From a checkpoint of a small mixture-of-experts model trained on Wikipedia.
Size: width 256, vocabulary 8192.
Training: 326M tokens, 4969 steps.
Below are experts of layer 8 (counted from 0) of a mixture-of-experts language model. Rows are named router (the router's row for the expert), up (a neuron's input weights, with its number) and show model dimensions 0-255. Each number is 500 + 25 x the weight over its row's rms, rounded and kept within 0 to 999. Numbers have three digits each.
Before each expert's rows: a language model's description of what the expert responds to. This comes from a sample of Wikipedia text that the model never trained on.

# expert 50
Description: Asian transliteration consonants. Consonant pieces and initials in Chinese, Korean, Indian and other Asian names, such as g in Shanghai, Kh, K, U, ng.
router:540528498541492534520460490504483472473531486505459506550475529471513536474506544533490488483491513471497487485486523556555565466536519507484505518481495500510502467452504478481525516445475544478514504534516526481506473516459518498492474502508536541510459455545538486449491509477520482467552479482520453491496496512511442512523553473511512521480484503543512507511465459515469505506504441509531503501517521521524468499524533484461493527523530481486521522500488491516457469503480469498512499505443499487511486489543488506503503508497519488486511507488473494503495471478478530495469477478468504505493477468534495522483509512477512541513481472450501490489508519454491502502525523488512519502550494512525456490518430528472482460493507537499477505497508523469534501507496503
up0:491512536479536470474472563508461526512492535542488491488491465468501518477516534500476531528467534520449510500476475515518469507502476471473469507527497510446516495512489493512492492511507525448526501495468502472486502512484492533531526503474523550532511530500531503480488492503461487484519450477495465527471534471525507545516471490490505512499514534458535507511460550473527461484468515486486519517512523511496494467494479485521486516524462515498514480490501519512496525543528509514504495503494512501476456529497477496511508507472481526457432478500513495545475496533522507524507506490452480489501528528497489466522484544498479509471529518485424537510484516488494493525525496483511523497483534561493461467514458462495548529532483512451477459490542473509460495507482540
up1:480497476487470513503483535504470514513521492494515497508481498491469490527490523536464491525519495478484503490473515491485502489507498460498494475448541487519514516510491503484524474428516482477512494496524479558534559492534487473443476464469474541514525509496497455480514457523489490522520530484491512490512505500490515535510495474501505469512492456485501549481515389519500532517532474513485533485490521519502494480481489507516522521497555501474514531496480510518481521556524465505503536537503507512507506481508471475502501560466494522540470532539508517493473480481475498522514467498524474513496517453477445531466459490500489528509518490498474512483502504508522471497532472501500536475510478457519476470529519483466514524533498514560450522494498543493548528474497530
up2:482511478452520486507498494433468492493485516493487559482558430483473481498476458478498484498528532515502524494533513464516504514482496468472508487462495485487495486520468490525502528480544485492454474508497499543505480491521464532499495491478502542520484507519532530465509536495498496524552496519513494479496506505466509480491509534527467499529489487502540541492515516483499519538487551518491471520504520546483536504497515514510474489447477503518461515493497493487504468482492483543519444501485499474531459529489522532460466461538553513523481520463518514463491506539432525522477497543473508507470537512489538516490470539500456510529538514500486538485498477552492506533516523494514500511535481508488510493454491536485492529505538504475484490498483485495461535533516522
up3:517482461494475555520485430485485510514525475540496510550505543482497488496497506510498489488516497509494516539525470500490515481534508505481485529484499474531517502480526511498499517530523516494437516523563480480511484479516488495474503542502483487500489449548548472470510498464515509478507507520488453472519513502485501504489463453527513468506517498497502555520532441475475466514487478531520499487511487511530490547494501529480483490439508494539518515530505519419496506538521485511507525517473452502497520518514508508496499497486519458531510514549478472480517537517539480546465489510506506522459463476522498471534489471448468521506499495484504498451535460480553479467462477463517479462512479505497502481453513528509486487497515479495523496540502524491501499467515526
up4:478505507513506494533482458490499491521508492515495487510466532563441553518508523505482518461515519468486503482515495446491509470462484520488507502479514550532522519513552473475512510450542531515484493468516529559539512491489410484522512499526494436503484517529480513476488533472470450487501519536486503509504510512482529460514506527522483499480478501504525489478525506488528489485515502457492468479455472502495513527510522494513505481504523493541490535501485497463502500523474481539487531486480520505518489498499458547492527511513489476502486527502486455488532506481481474540497497518457517528498509436538508495495525513522500522493475456479495550555514488492497446468517504475467521463499491548496506466490493510524534512520491498522469483471480497516566500529495491
up5:525522471485494491494497482509494510518498478529523498511486524444488508504513502485430438450478489435510470501546510501545499501509470506511464536479500521512455469519492475552505512519469473489494520464518475520474502503505476460470462495494506490478466473461502536515472499471516529496444509474507527528486519499510512535525458505499499541484507468488474539481487490483465449458542509512546529468499537508462514485537514518533502480501508485559559492450536484518468534525469483535507483531487492509507504495487475509516510553497542544523507479553526498523527521514532506489498491493488504517524502510512486481514505514489485468503500449500484553475520500485490481516534520483512432505511500472495496484491549524495523514535510485490470472518516515497478524536492518
up6:523497503538459492478482511512506532447499500482500521535449532536499506489516486491493506531522462487494499486459518478526540463483511520546517529488502485518497518469505530487542506531475462494501556503490479469490479489499471495503493496518449481460527529496491459509504520469505513490482515507513498500466514520508465540419521531472516534469497497492509500511513490471512555478536511507477500482471517532498523469500481533498578486464498468530495524555523497475503509493528493510515461480461512506463548505467488501468549493492544532470486505532470491465444517447502505472541506509503488517520491486550488514464518503460472507503489522512495508519474514506510464489480526502507479481482583510491467464476525494476471485508541467482504517518508529531504495476485500
up7:511483484531469470497472482483487516521509480527465505476496489545455474471531482484473483468484495487450472496507470489479513496472459536523500498528509487485506501463549506544468440549469482476526492509528486482486491494502493448470492548518494484481519503470492503545526499479527475481429504536462526513481492506516479492513491518458490479505531465535519529507498481482487522524488474480483527496512538516507489521504520528524460477538505505468493480545488564509483526520516534495509508509504501528489541571483515502475510480552515487483504495462527494504473507508507524511511455467540541512488548497503488508502500493545497506466533488514453528455520511500513496544531523473508501508539480496520544503517506488475574533482494460481489514475503465520525485461512524
up8:446517489531502522491506503526522502480525553486507487512506499475485530525505452524522507481491494524538496477475482544508505532529504502495508487474515505500480516503500455505475500520548513531468474478488505509474444487509474528515492478506518515487456487497530531491498469546515499515467491490487567526468488471489489503498501483456570491485510503541467507496525503518495476534521532498526514459452491526504516516551481473474526505485487440526486505492510534480509560472476488470522522485537491447526512451545524484494477482524508491492503529520489490527492470507475506531489505517509458488536510513495446427526518483512493481512476490501514492487523537494478516496519496534539453422483499481456478517506453497452510454547489515512526491504499505511496519518523522
up9:484477455498521521469520463523501449493502475512524479524524498493498499482445490545486469509482453513505432478511456489513485543501520487475475469535490488461508503510513495492510489509538509479519490511518523479487461495506504533497491519525474517517482548484535472529519525478493529523497530535482495506528527514539514507527521521513558527515528489516452488516483548467466513477550527513491445445479504470528514507494491457496528452515484480523513532526517510527518522488496513515462521541497443545506498506519471478508472474486528467456538515544481509501510500493506477527513478532531506473511483486456483503472482483463501484499549529471497535522491516484463473539492506507501446498473504486494566503478519523478450481517504484449519517500525493491500487509466479
up10:500534527489513481490429475542474546483519542492483473520516518481485527470507497509514499480494478510450509494456561543495499500468503490497534536474496508481514515489477543528516502530525517461484468507494471495511468511503491459448474469528495508496509489450519491489540548505426486517508532474556476498495477491513493497487526523491511512523558488501517518498500514492525502468509513480489484500479520491499498478495507502556473495516526497528464523446497483496512451480532493541508485527504513500494483490493500502490466523512503511491460545532474492507511472449466524530484519551510512456519497478476504510499457519500480500526490522508484537493434521535461464505441480516490489496471560510468504525496482513460523494502535495485465505468557516543503493484485510
up11:486485563526505460486501549459506460520498467566498508488510523542517492477476521528481511539541461435499470460498491490497507479499478486491381483526543475484553519487505459525473491484500527480481483522522475482491525476468485524465514490470526502541495472512495450529512491506520481505511507524526513534501511510487536488478472507481562493478511464495528474537483514523493483473535501484523481487500535539455493481482475524475503511487465498480526463525510526480512505467519506500493505474511495540530477514474505516491487464523512488497486531502522514479509483546517469496500485491516500475468479528533505495504508506550494478478489474467505490528519480500506485474489450489486525481525492535538499519455462451521535511528497481472497508532494486505529508471513514
up12:484458519512501522498463494517533480501483547508514508481529478467514525486529499530448477529472498503509503464456436532457498503479500552473513468444537532505485523585505497483509478473512531482465441484501552480527556461563504473513492493500508492499530534516453469563493470484467504485503527488537496506498511524504536529525489486479497520539511462545505491502512529499479492475482483486442497502528532498509541490517469500535492528525480507498470507537529492496500506489524487482508471509495517482512526466504517459486481487463479480527481521524536522471519511518497516478511504509513471497507494493477490485538484525551491522454504517554493515500475484495472463518529492536521485516482531491491446496511487528520518490514478482483477513492516504515501491533514452
up13:544466522479548463512503551489508535460512509473512446494493518477496533528492540491479527503532457530492524502501523536509519487501466491551510448518521481495536476478480452478500443524488510511536478483533482493491513501448495497503512521500485481537446497527517475526486510520494492486494496525532500527519517487478496503525475509509502556500469487498491513499494450484513500483516509456484518543483534492485516470477500522517490477541517464509465521523490509538489519495528481481491499509542486543481491518562441492541504520467492498502519540502494490514468489492488477511501471464515501494504524485513499510443487476504498495511511492476534501547466473499460542541507532490457561502499512455544553493511479493496475509471486509451466518519495550508498527477449489
up14:491518468478521527504487512535506518475511539460513494529492513456511512481463545514515496479487516481471464533484485492479503479477456491496449489512555474449488471515495474541512503524501477481496531539475534535537517521508553462508510526513499536545512531450505507493475458485488511534520512493528504503533501507483458494488473478503515539503505487506499483504518512512521527461483545516487532505531499490502549500482485473516450496473487517522489515458506511562503471516496512513468510517482506509494453532544513463465520505507504502494461508483482464498503492471466514511550469504489537531471499542525502458469499461492469483523493488510481528463504491515466469509464524487462512526450525488494470516557465560504462523490460505510490516487495564534477508519485504
up15:471477485445508488516456519459451525489484531489513542484511485524484447453466509507501513509468501520477488481465532460462484504507516519518496531491513488464472502456523516541505533520493557505465520569501481497517521507512511486520470510498465499460505522481505464536506499499535521479526484495448535533485514466460496441480492523490498509537474479486490527554547487503462528545509477497546523500465528539522502463521490523514469490497483456501476532523502537483471470486490524467534482495465526500532528528501491528474519527529490534499516508468546493483512486517484481501490513516502536462548493512528542454507505531487488516493490496548510518494504530526512471497476512498498503447514534505509494526485465485476476533508534485505512514523481522470499532523482508
up16:534509549553490472518481539540436519489491534505496525504507496453521511502519492460473502507485491503492494479508479516487483471510535531488523537482503485519557516518501506484478506517490463559482503484486519518472513510495514517521500542504564517541501454525496511489503492527516449557498464514510494496475471509508474491510468483528494546430469476491493492504466465497510503519528484553507472535503508519484473477501479454477520523486474496450499478482462499492475476537490472495510486514490476533524512533537476512458461501513506509472490527517476536431486512487481454524537499500506487507468512526476503527482478501499490538541484474478534534523475482473471468486511530514477491512481517504482492467516520501448509469545524505511533470476523498531531557501519499
up17:539511503563532502462476474521507496503552521531461493484480507447530503475493503461477528503527512531493505462526518536493537490490507511516493563513478503505478520525485501539488468531520506521517521530482470498492486528531491491491521519490543513519489452510536491494511510529516507491482495456511478471474479507511473502523443476509520513498501495517473505553489511508545500546493522533471489481520464484477476493520482510471473542498506492516519492492482496496545463507470491454523546526494458526461528524507484537512488451527476500468498476529468494467509492499497513497484512510498536489514476543486497512532482489454448531507499458490466513499469482471505510475550477530523521535499470535497495495489498488477457540501476521491510449495484478510587443497469518
up18:477496528527526492467495493511513532502503496485480516475521508529502479479539493543481514525537495514525534497487514477499498492483524458538489548534444482490478489544515503547513524521520486494548507506456491527506483490440514503543495472471507494536480460505520500520498499538492456486492478472499528500449504522474500524466483502471504503483515499504508538501491437504515528505532481472522443457495490509538468483476470518514504492472518495537513498469494485506506480489456527529505484521527490552478477436522498569476545476498488510501500477533507526470482481506472527469467499512489471527479528485499532494482464539531512508531465480534475446519464482513503547533537453485514500498539503474478537519538495493477489527519492543513521509529493475485555479506509496
up19:529534491502502456466506479537499510487468490501504517518488469498502503502492467503510506492488515532577496499529525496482478489542502514527513536502516470494533511493492502463489510452525477510482464529493490539408521519522500526443519535496535484474467479497523518509471444423552493560488523497514440539522484488476500486502479476526509526476484511475510522501449477513518537504500498522532465504530481504504494511538500485455519494489491488483499504472467545515493508530563494491525498525509493463499479520486511558492492461516492500507508505475489513525527498517504506475496509522530513483535493521534514532507463525506426542509481521475498467480518494447485524490525479519493478531527485535449501490503509494517512507517468488470522495518500471462528533481504485
up20:494536498474476511522515460479502465540498473527490518516508471511515483479540503525455479519475447499448503439514469510517483514493525499504499490486490480485516497497473439446482482497481490513484501513513527519539469519515546467464497543518499523503485494548529547465531484532573520490511476493499465541502484488477520460490462520578487466546522511464521508499513524476474522496523463511454477513489537535510469484496526505479494516490537485497530494522441440461531498532477496488496465494518499479522472539466504513485531487512520490496492550521515526518497510489532540554482483516539491506491491499482555504464494470490470504497472534521510502481487499497517489525523501486494511468508532497492505511484541469481494503501510486497494453513460490500507538533503516
up21:546487481500499510505508529501476524482515460532452541508470542515525492493479527501517489493478498544469508505516514470466483516501472522484467456504500485495520461503506469465442500452474516505509531554485522493480508515484509524509469496501487541493471559499553495526575499556511499485503491512516458519500484494472506470529483482513563508492487519507518543502511514523491471507525523511464468489555520536535477467496537538485489501514463521514507490509500487507527496537523513505515484506511490492489507537520485515514503485523498442532534503494523481482512466533518533507492503462504491496515540540555511513457470478487481495501488468477513484481488479478488555477462476507489514483476513491506526466470455497478452470484497519494496457539517501523496524479418473
up22:548460531485559519502507467525529531440501481510488510539507476537496512499503495532557534481500488514497468504492482534485495550498487511524479507471476498509496474475473470524501490526521526491504528494492483496507522512507480525473541490484542464539526451473471534488467515478470494494489432517506490500496462499470477519485469498484504572492491523540511493499505482477491505480488518480487482512500484512447503478530507513506476515516517485523506495505486514551452456510491511523471507509491485558492435510477479495471478549517478492501477593505484532501486526520495485477457514469505493507513526516513507526504475508526493540492498526474492498534474488523500550500489517524463497516474462507483456479510472527534522489502452483494494535486508469538495479452555512
up23:500486490506492515528494510498468492463515475521513498514525481514532495479483479522472535549484471519468447499480453534515489538508497546483496492488481489511485477527512488544455505490507505461500491571470489499456472501488505478503520442491528547521492508547524511554539528471508501525492504539505544496472466493504492495558491512479475512485483475507515518461524472510499519512525504472528468493453510539501466446459535498494516534489465493500520491516495548502470483527506474479532525470482481514497521479492435495496462530482514473526487515503528548500492470477479505495497509486530512534500481491470462508501461524482514508483499502472491500527487483483526535528524492513531492489516487490530523491460512475482526447566510505523521556461482489474475494529565505
up24:491490542501516498471532477506469524476530483503464524520551498543517491490483520499469518537502467502482513531520506501447521480520464501509456495489535486508525499485446484521513516500473482480479544486499506461471483511483501474526482505527519555513509541525525462554527480491472488486508506489482471547517516497480503491473506483529508464501534541495467535509505524543508487499547480510543490512507502503425505511498497532491517485493473526460542480483508493472518446465525472480474541555547499526530513514516512479479495503487471456491472508512529452519507522532505537514476451504499508509490477538526495507477467534521482506451476461501480509502513507476487498491479505511470503535464547489550505483457515496529512511454479489462449488542497504464493494489494537
up25:485476521503476492501558542497480519479500485543511514484501506505526499488548555480494514484513485489489482496486488474497484486482513483507459525506444521449492480464485528492521498458519531451504487523535528501470499511494527517516492521530507495517484542496490463505491490510473516508533482562497533486476485518551564504497485492502511505489513477481507510496484486472543478483514481463521548532494511492511428473503472494541503481493464499461505495538482498514516485496540489521540574500497523532508503511496531477526526478465485549478515520456522474445442512486448500507504532523463506531510549452539475499518496500503481525465466494483478515523510509537520498519520487481455499495485497478493496414525513527491494520506502510470506481477477500485467488472467499
up26:513502484500506503462475558479468528537500490515486499487489461502500513502491465481469536535469484509506551525505517522449504530486488472489509502473526529525504506449483529505488551508457477524525520484458502463503510495499516495460551525490532485549462466511512514498495494490512534495489497463521500554516521508454511514489501491466521465511508502507473503520507494481499511517445453510514519516476484540514519511475489534501480531507535513493457518509521495492538524473499482488481525536460471506447510500504518522530529494519549512514526516466463500500515505529478500513469489529506495531485534497512545563519536454527477525492545509441479494497482492449494525510508520466490533501501497465468481498437485550487495528502482499484436493437527521500517486482514500
up27:520475528475531531454481491465526503448527491471459527478569542528515508522526458533487452509502524522510522533490512478497518509505482489515502504453470541482487518490482492475504459469491502481529530512490464507494520436504548500518518473490514517528492480516541549542543521485521498480495468567497503495513504517492506492483519457469475489512503494517491468544474529526486491507515554483462498502499515476489459520519540485512535492534477470448486492482499459519526487512545534467511544487500468486492525506493527508468560496522478502499503458509523436494521534514505494475499501463492503482473481479484486494496522480531524507488498520531492524498474495526486541547534448505542479526454533492487477472479505489506498509503478539481514473477514492496495497528485482
up28:478521500518485476487488550486464523539523520501440461526447519494430483505537509483477512501465506541495497465467515513537515464504461483445526493510483525510448523492564484450509525486501500490493528534514524463473496444500502479460518487537503509466502495507494511537488482502499473504526531499515484471510480504500492544496533505489504521497506478469530488485513487490565475505477487514437527495513521486500471504486521484511518490521501486479514457471480516549522495511501513477524470500538497485543503493501477529457502518513547564515488459514503528530507488476505486544493532486498513519510461516496530519471489489485512500481504477482524537477485496540531501496459492507520507437491545510563498516504498504477532511523452530522476506516490526463507479514455500
up29:478511472499511483523478487520502464489563479523485520474500529444532517455472497477486484499465511488500522479476505480521522468472460499476498525444526531507474506506562531501514466470458509453500500496453516501502507519465501461519474540508505533515475516525517498513484472479545526526513496509454500485465482490554451531529519545461494523536487498488479510496529482508500483484494481483460506493497532491529550457497504536507470505534463484490517498506499549487455534497516492472487516509501493510482499525521498512523462534488527549523522515526495523468512447468495498515524512478497535481470533507502498454492476484475507499489504462524442460482515504503530469458512479529457472515500537542556505497519505517509507471513490523517483518495496532487486553495532539
up30:548527472499530475484498477507460487501479472520474520521465534519502507504528488501470538472478535472506528480482522485512502519498472517472514465492487525502503488482453530441533486487510486546462569478526498512493523508502513511522530472476498484516447522483501466487490482538519486522456519501548461502530520509496505489519517513507539505494482483512528487535466439541515486520486509521477474487513473479466445458536537531528515453492473520519511510481505524556514490505531511494527507554501534517515547473522453465491499524507547530468487464486486461522550477492496494518484492504514475508500533523480472527467486517504483486526493490469502524468501494551482489524491529535481524444482512480448490469508495484528471500530493495428490482490498492511510505481489501
up31:505546475537529493496487479502521502472486522520516481510459496523505511491471468522494503459477476496478501479473439514518487487517504500506527514489486475487467486516455560459476493461537521499472468504454491470512498518442461487538520478474486480497489479429508499504504513492474468511487456504491478521506476499519506537486498521524541514478520579464535500518524512474487515541518502477511456498524519525530505530451505473489501517452520542512535507477508526480526469480507520543532525494474536511497505457512534505507476521478547549492524513486528507525538485506518475515461522483499554527545459505491501532503496546495474516506504486474523457516482491499502510490533491515440488491469510490451504491517438472495479496530504510540493498521529520506513502492470520
up32:481462479498522502518501533519525446508515489511568486518509507512487509516514486516471553471491485526529472499547467490460506501491473491487499527484503462476470490506513483485518521512433478493500479538535506456477516463517504535523501474519465482518492501513463489490491486456496531538483498509505492540528475496482449498515457449502477499491514493517512508482531548512554480507459505482505490441497478452500549512469491513550503515498523498504449465535518527515485525511479485463480467488511493525524528518497481485543521517493487497472542454447511517514514497471513485509467510484507524523493510472517473499523458509512523472536531462554526496476529474469514484513522500451447541477447476480512496507532477525532502488494495558493494537520504482513519498481500502
up33:514497475476498504528497570519508529533524461499512484527529504471447502465494531512507487525457503499469483473488437535473460490520510504502475482535432510497481528530436511485431549499520521455463543493492552495490463503474493511527507493529476514516529486515513478519456455529508510511520498467525475510523485524528508504486466497505505488514482514481519465478471497479504460514526524495510477530477515498472507515488484537523490525441499516493494490522455506490499523493505509486494498499491467510525470477508533481537525513500531475509496490487472509474496469491485538571503511493522481547462474455462480493487501504456472513469536498470471512527482505506511540495508471502516538484495472518529472500529530495494483502532463546500442495525489545512481495513519477
up34:516495536528478502526486487454503510516524507481490503504483475463515544486481531533496533559535488515477524496500494481483533517492488510465497508515534475484493497495490471463498528499528513486530532548483490524475517515487494462488501510514535513495463427533470480507495501517507523499533455495500496495521552516483519515492488465471486528484490454462476574477505471520491530503520469515448403479490485520504507471518491517489521486509484486503498497539506576465454469478506499493502480495478538450495527463544470522551511488471526475509494521507521500509492486464478499550504523506513503517479480566494526508464495491501515511455530466500561461459495481494522505505514503514490478474479483502511516544491491500470496466486494490493526510517530497463514477477527520
up35:516457514473510520518514494480523512476527499517483456507485497533573524465492475520465495460501491522455506513486491513511499460492516535503497518453526519495511505510504499544536496458463465506546450522428508489496553492508525509505502521525507495524517498523489517479481527497502437502487480522515520528530482488520526504510535521506452479467492491495514502509518471503512497479527481483483459527497539502526501494494487483504545500501529499510498535522486533512536468508497509485527515510477491464506462448478419500497500556486497480511528501498491463476503506485513533546542551505515506514460485481527493517474459515540478498503543476474475491519487491502496484441558494505492496466484499480457515506497480509496452437510514569467483499512498508486462509534508483
up36:483485474491480515470485461513484472526479505543539485499486515534509520518487518510458514496544496506512498497448487542453510526480423510504495489537529530486529463513493518511568517535527500523477514489519524510447456499521505502511478520496508449560479499465499513484536500549523495519519506444463525490502526483483524499497496476505557476458493510494471490513491527506484522515499490532478537468475482521463511484511483530520492546492478469477483525539455471487495505456529469501567520524490472500556522482484459480460483490544474523504513496499504476491453542506463463489496518481460518525525510509513506471491510457493496506467469481473520513506498493511540492481479529515497497478514558511538499475510486479519517550512474506482528508486506511525485475479497501
up37:485564503484477532486507521505533516467527461479488524495548551464570518509463543454484507521504518519492501519494499488532514501526504464481514473517498521515468511497496541549525505512472527494538462504511466527461495465494472458520489478527516537514473492524507506474472485501487516551520495507483512436525491473512515540508494478496425500435481483478504468488521490436464490491498469509557513507462552481448542511497513471506474475502445493520510475522515503493473463526505491531500488502494468495506487512519490489498507475486535509504527499491531484533500487490504526521467476492491529549467500463506504487468479543507464509518518448509530517508503491537495507523531482491482499491499485499525512512486500524485542494495436496503500515486473487500483486513551529
up38:543469470520515457503488549483504502510489492525480446481501467520506503509520505483442501456513484527489478502479493495498504487518526521496474544498508527493467528472510493500461497507524512529528502504470451452497478531488560516462504462489462554497543489475502494492527496491468482463464486491492486499523494518500456485523529508524449503446502481478526496519504539480522530497500489475525490531507510460512504503461498509468494497516508527495470534547530485450487514504530504521519545496541502449509514508500536532537501513502550464458465496508519473514491493520500515505529509527500545521507537540511516518513531460498522520537536470501528515492485473460510499515484479515501524487460487493516401471531489512515502478483479469483516500515510513489477530525435512
up39:484522469576531500494522477473531512467537519491485483496498501483426484478517468486542506498477530520487547444529496531506482481494546510499530514470515498502461555531533471510505494513525459554468484495519520508526449464510475539504489483498472518481492515483522492498496517519463498495455524488472504490534475483483511471519557493539492525493509474532484501484471540529488491510484496530511516429485485509481479477550515516508520506508516498502491494494465441527507520507482478490520522515513525467485489515450493485484493529545495486473485470465522450531543520512516507498537464509486499468497539501484536477532495463473538507504467519478481522495507515527492525463493510558517524487492546475503488508483496520496533475475489513522523500537461484447493508502518493
up40:525537486504524550488515500493481542457535475497498508467465465478514492503505478483523524514475466506484478471492478450479504500496485461501462558510501507476512483482505526524484526467522539485499533489484509458508460538470526470552514501478571520477491473521477490498517524501515518512441518493520466491497516516516569491534493503502516543503482526491465506512515531529498534504502449528484486530515479493454506494489501541500474488451511510512517463520483570466480486498494499502529455528468541512520494495499486538477504501491527484465524506521498484485494520493468514476465499500496533518514523491501447478504502490458482508487511489466500501478468481517579484484494539499509492491463518472467540466509506485547489482527510552467524479523521468470483449502498489
up41:519488474489530510482493514475498515484516491506466454534496552504505465534559528574504493502486531531515512503508569518511520488519480485454494491540519517518481494498442510505493480479483493511486495496466469494493455489444472481538500524477463542466495417515492524475511516475462505515463503479494528507516455485485506520505551542500499493503469503513503546469523502492474509488455476499520526520476499499499477495465485464497505505490539512485468490510526452510467495498488510497501517503485487476494516478509512485528510516529531510497512494463509495532474513450452520520505481416495475535501471488527521508518444472544510528485494507520514510486511505530533537465511523530498502541475511443487511510464485500490499527504485525534483519528464557513501508511510481
up42:537543525513476498467551485470484495485540472516537511501526502565488542501496511466518477521521477504479516482483504476568502529489531471484513441507535503485481520503518485504463502499512449508494495499495502440524470524461516495499493502546475499532510455501506546501505509521540491493526433508547468497510484540510508509512508542485521515489478483508496499509494487503470503533490495499541488526509508481533481566535506506476498510504461495462505512506500483507469489507510493507462505532524459461529511507516531468499454524523520537513468480490479473432488469481466515512550498548459475500451482463452490488495520538516483505442532497477455477495511502508510492511505471506526461506460519516548495503503487486493502507478489520485494510506527463504505549515470514
up43:465452505511491507511490478514469493496504497486504529520480533496506523511509508534461512451504487497479461477529523514488493466491485483511459468472506480511532533520540457498510479531468524477504468491532468497491471509479552477513524488504498572541509523494453518545532537508461498490482495527459462461496501538568503518514490462483497539502486476463494496462580494533487461465490514508515533515501539535533561485503504475498471508524511493496530479512523525476484485502495517485483482489488473508497483485537459534554489480529499483502524484541570483509513506495511481490519520515540513522503526513492505467469499502498538500544489452450486444521519504474472490466515489520511460513490472483477506494501490527496490538516528507482492476495478493496545515529479515
up44:498489495476493482488549496512517478493498521484526533518542522463496483541461554519527523539508507504532505520462503514522469508506486476507466501510466497495514481512530503478511509489513493496500514518539508513507477469491473454509494476485538468524466504465536494524483498466521492508546542498502505516541492492470458534493464505486479467510550493464486496547454475520479516553490549493546485461492487471532508514497468507501495486504451503498542482523481511493499458525484452496522500469475521454486466487497469489487482505509498471532504497501425489489487532471523520516497536494471528473483511532510468529487493505513530443462533481473509504506466492514484429537491491507512577513475458529488553516479513497483516506483499526521505552493484450489516494515508474
up45:516559527477507482510462526477518449472495459480506496480517475499503531505456473473503487498495477482465511489500508462533508485484503481508489452481555468520490543523486489484522516533430474516520492541500523524482528494481459484476524473513498517480485499529514501531512505474484551499523453496479499537519566503509455541448516556540507513525498469506508520491510513484461469526465505528478495522517533482542537465532482489489479464514500526500458506540535490516489494477496556478533531509470488494539482494517494491517498453479559520504530478522469521488482427513541476557474496490468503519499529516453512478489495489479486505479526461449497520497496541523514474510489520513510507508499511500484527487508476487518511517511497516495488508455533514490485504506494483
up46:548477515523513552521535465513455511466524509510482526538505523464495501459465489514504504500524515483522460520511463478515497486533504494515487489504476513465512494510484497528528511502500521489505526523540484541505467476511522493539493494548506457509488508521507532507456555479526491487519496407507470495515488537477498510521492499507495503487541477485458529543457498501515472495505497531472504498478512491504484506481474485479510500494454453560492511490517502496498526467520447465486502520485506521520488513531464499479464528515463527490510534503500464460486497518522487462445529535472474505492489497525492502506568497434477517508470474561519461519501487479533501479508555479465509510483542533533503472505508503520476506467506497504495530541476462459491496520470482
up47:536480472479511500529510506517498438510503512494478530545483517473516508485499493525478489457510481484475507462509460520557471511499466509498465506502494484511498478515500540471518485546494463499453516559482486532505496492492518524504544458525519506534529492461528524486494517461511558520520496509495481502501494486460497522516540490513545464515493502499475534492479492474469518493486486548539478494475499534544491484510473501523438493525516474543571512479494475508491509517522483454518493475484513488500477451524533483481461527558542515474529523526459480479506532492510505497470501510518542481491475484492496481487526513451466528506485503534463446511529510502496504533483537492536501451453520508475488525513495481546547478510492494506457482482485508469503500513532494
up48:506560523476503499464525485487489538503490498524542494547490478537524535527486505513502535519519483498492467477488475510514460520516528509503494499547473531458549491489524498532558477494483491441512510547533452512501477483526497513517531527520486457510510498488493467455479501530478508497516462507524486515471521501520490508542505519489513490517499489465514487526493482507487479512533517476502481439494479493497470459521521500521510506482455501518540509495492522500474502474531463488507509512481499508510477475515506498496491452526456447465516533476504542494480508538513521574486508517495518525528572504473533491486523511495497511453506501478448495483437489481521470532517476504482486496461525499484527536520451480480505493477515489478480515507551432505501459507460511
up49:480508480479502486483482508507497533510520486484495477474512487547474486479503491481498511503480465452473509517488551509438516537489503489496485566533471510512476515509532516526532515493522482445521516521498477502485455478500503515480483492514520499491525530495509506490497475471510514508546468510464500482530507507505485492528556508528512510509541508475492510517503499470478512513493489481521547473493521551550470514483511485494516548507500479515506500559528502502470497493527450466422490527492498517486484514458501542517521535487510539502527512509508491497440508481503511589503501476471559495498463505577509476538524464500493459497540484487455466481514461468507464532479477465484459501472513477517524482475504472502490492506509500486503536479499526537528464526502495
up50:536502493521458507518471471513485530492494518537514455501534482486509520513533512486482511508507459489540469506494495487496504505479538455467487520499487524489467485511493488524464536514510503498502522533482502499523464496475519516537510537536514536514509468533520517478498509527536526466493466562536478558529444479531484486525456477543518530452529479512559491502465484499473506500480479519495490576513464464508497515515502451532505517498481550481483530518497544478513488540486496485493454496503454505483508516491511490520509481503534512471457517472504549521459484471501534504515476506517555469465477524515520531503454521458465474488497448502503495485513516464493500477485527504493455503507470521512457496517549512462505507533502525498481481510502481493502503477492459
up51:560503523526531518508480466490511542456481510502464536515489496459520463538463497477462467524470516482522524494517505516544509482488481520499507490468484514506516507503559496545460482484489477540505465539502516534532510470494433469500501479512495508556514436505558526512524478483474475515512503494470503532496520487506497541516519499510465519487556501526502513502505481513512497463525536511475483503494526455514528513478514446489478449456551511521484497513501494509476495505490514502539527511484481496525539480513525470467498503520472476499501544497452495466508495519466486498489467483499485490471512492485470462503482467500492491489512465509469494504513476552511489490484498461535499498540468544471498506519500486553545511546502506518443458504479524503488535482536488
up52:502480482478533510495479464456497486545524496509518520504478527508488472458518499496523520494540507443492508530489522505504481506485533558519493470455532558507524558513516513456444456499523460517528508530479522465542518547505469448485478491530541539522531508491487495540483554568507478499530464504486494489465495508491484465487507502460538518497475491472493488501453523529479520487485512499512501483496515514487457505497460513495442530475473515489527498511511473484519489491509506510481501460513468511527503498515522482526495496520481454492496507526508475473501532472468490497474500510512509523460488515510495504477534494572485491456470466458529493546507540518484520501542502532503511500468487509528487515480520545515488484488457478476529489457524512513511457490492482
up53:528488475508486501488488495501480455499504469488505481553517512514516482504511518511453552550497498473495492528490518511517498495461475516473490517488563510486497498502498554526486505490492509507500483527509495463499515518471504445547492555491527514508496489440499462465477491509479491530489475478492514526493499528501507507534510480537472510491505475486482538521495543436467521483473418525525533536489499495523518460513562494464489495464503530486522539525465506502485482506501526485488513481506538546465524515478478516529505467502494491472567525525481495497487502502500463486501512487527562510452482486531511484481550526496504540462478474494531487473482483484545529511446486508531496476504488493515474518456490500471515533501488480516493468535449508487506555500498485
up54:494516498546467527528485499515452478481448535521492557516540502478495488526495461494500521478489484537499480505556484524533454520522536486511476482489520496517496499455493500476492536481483491507480515529486504469514515521513525515525511530510522496493496438504489518489479484534506529542465503518487489500551460512437488540511447522528469478534483504516507489473507502504449504504505487515548502484549498502499493494504500537468469490471539528505522494514504465508543519502490436510481488495519514484470484456523511452455525506477544477471546482491484509496492512505475491473455484458498475547466482492474476518528482493543534534498494511512467484480498494446473513524509480521491502474433506487512511447502487518467534506533481516564489492490466510528488502484494502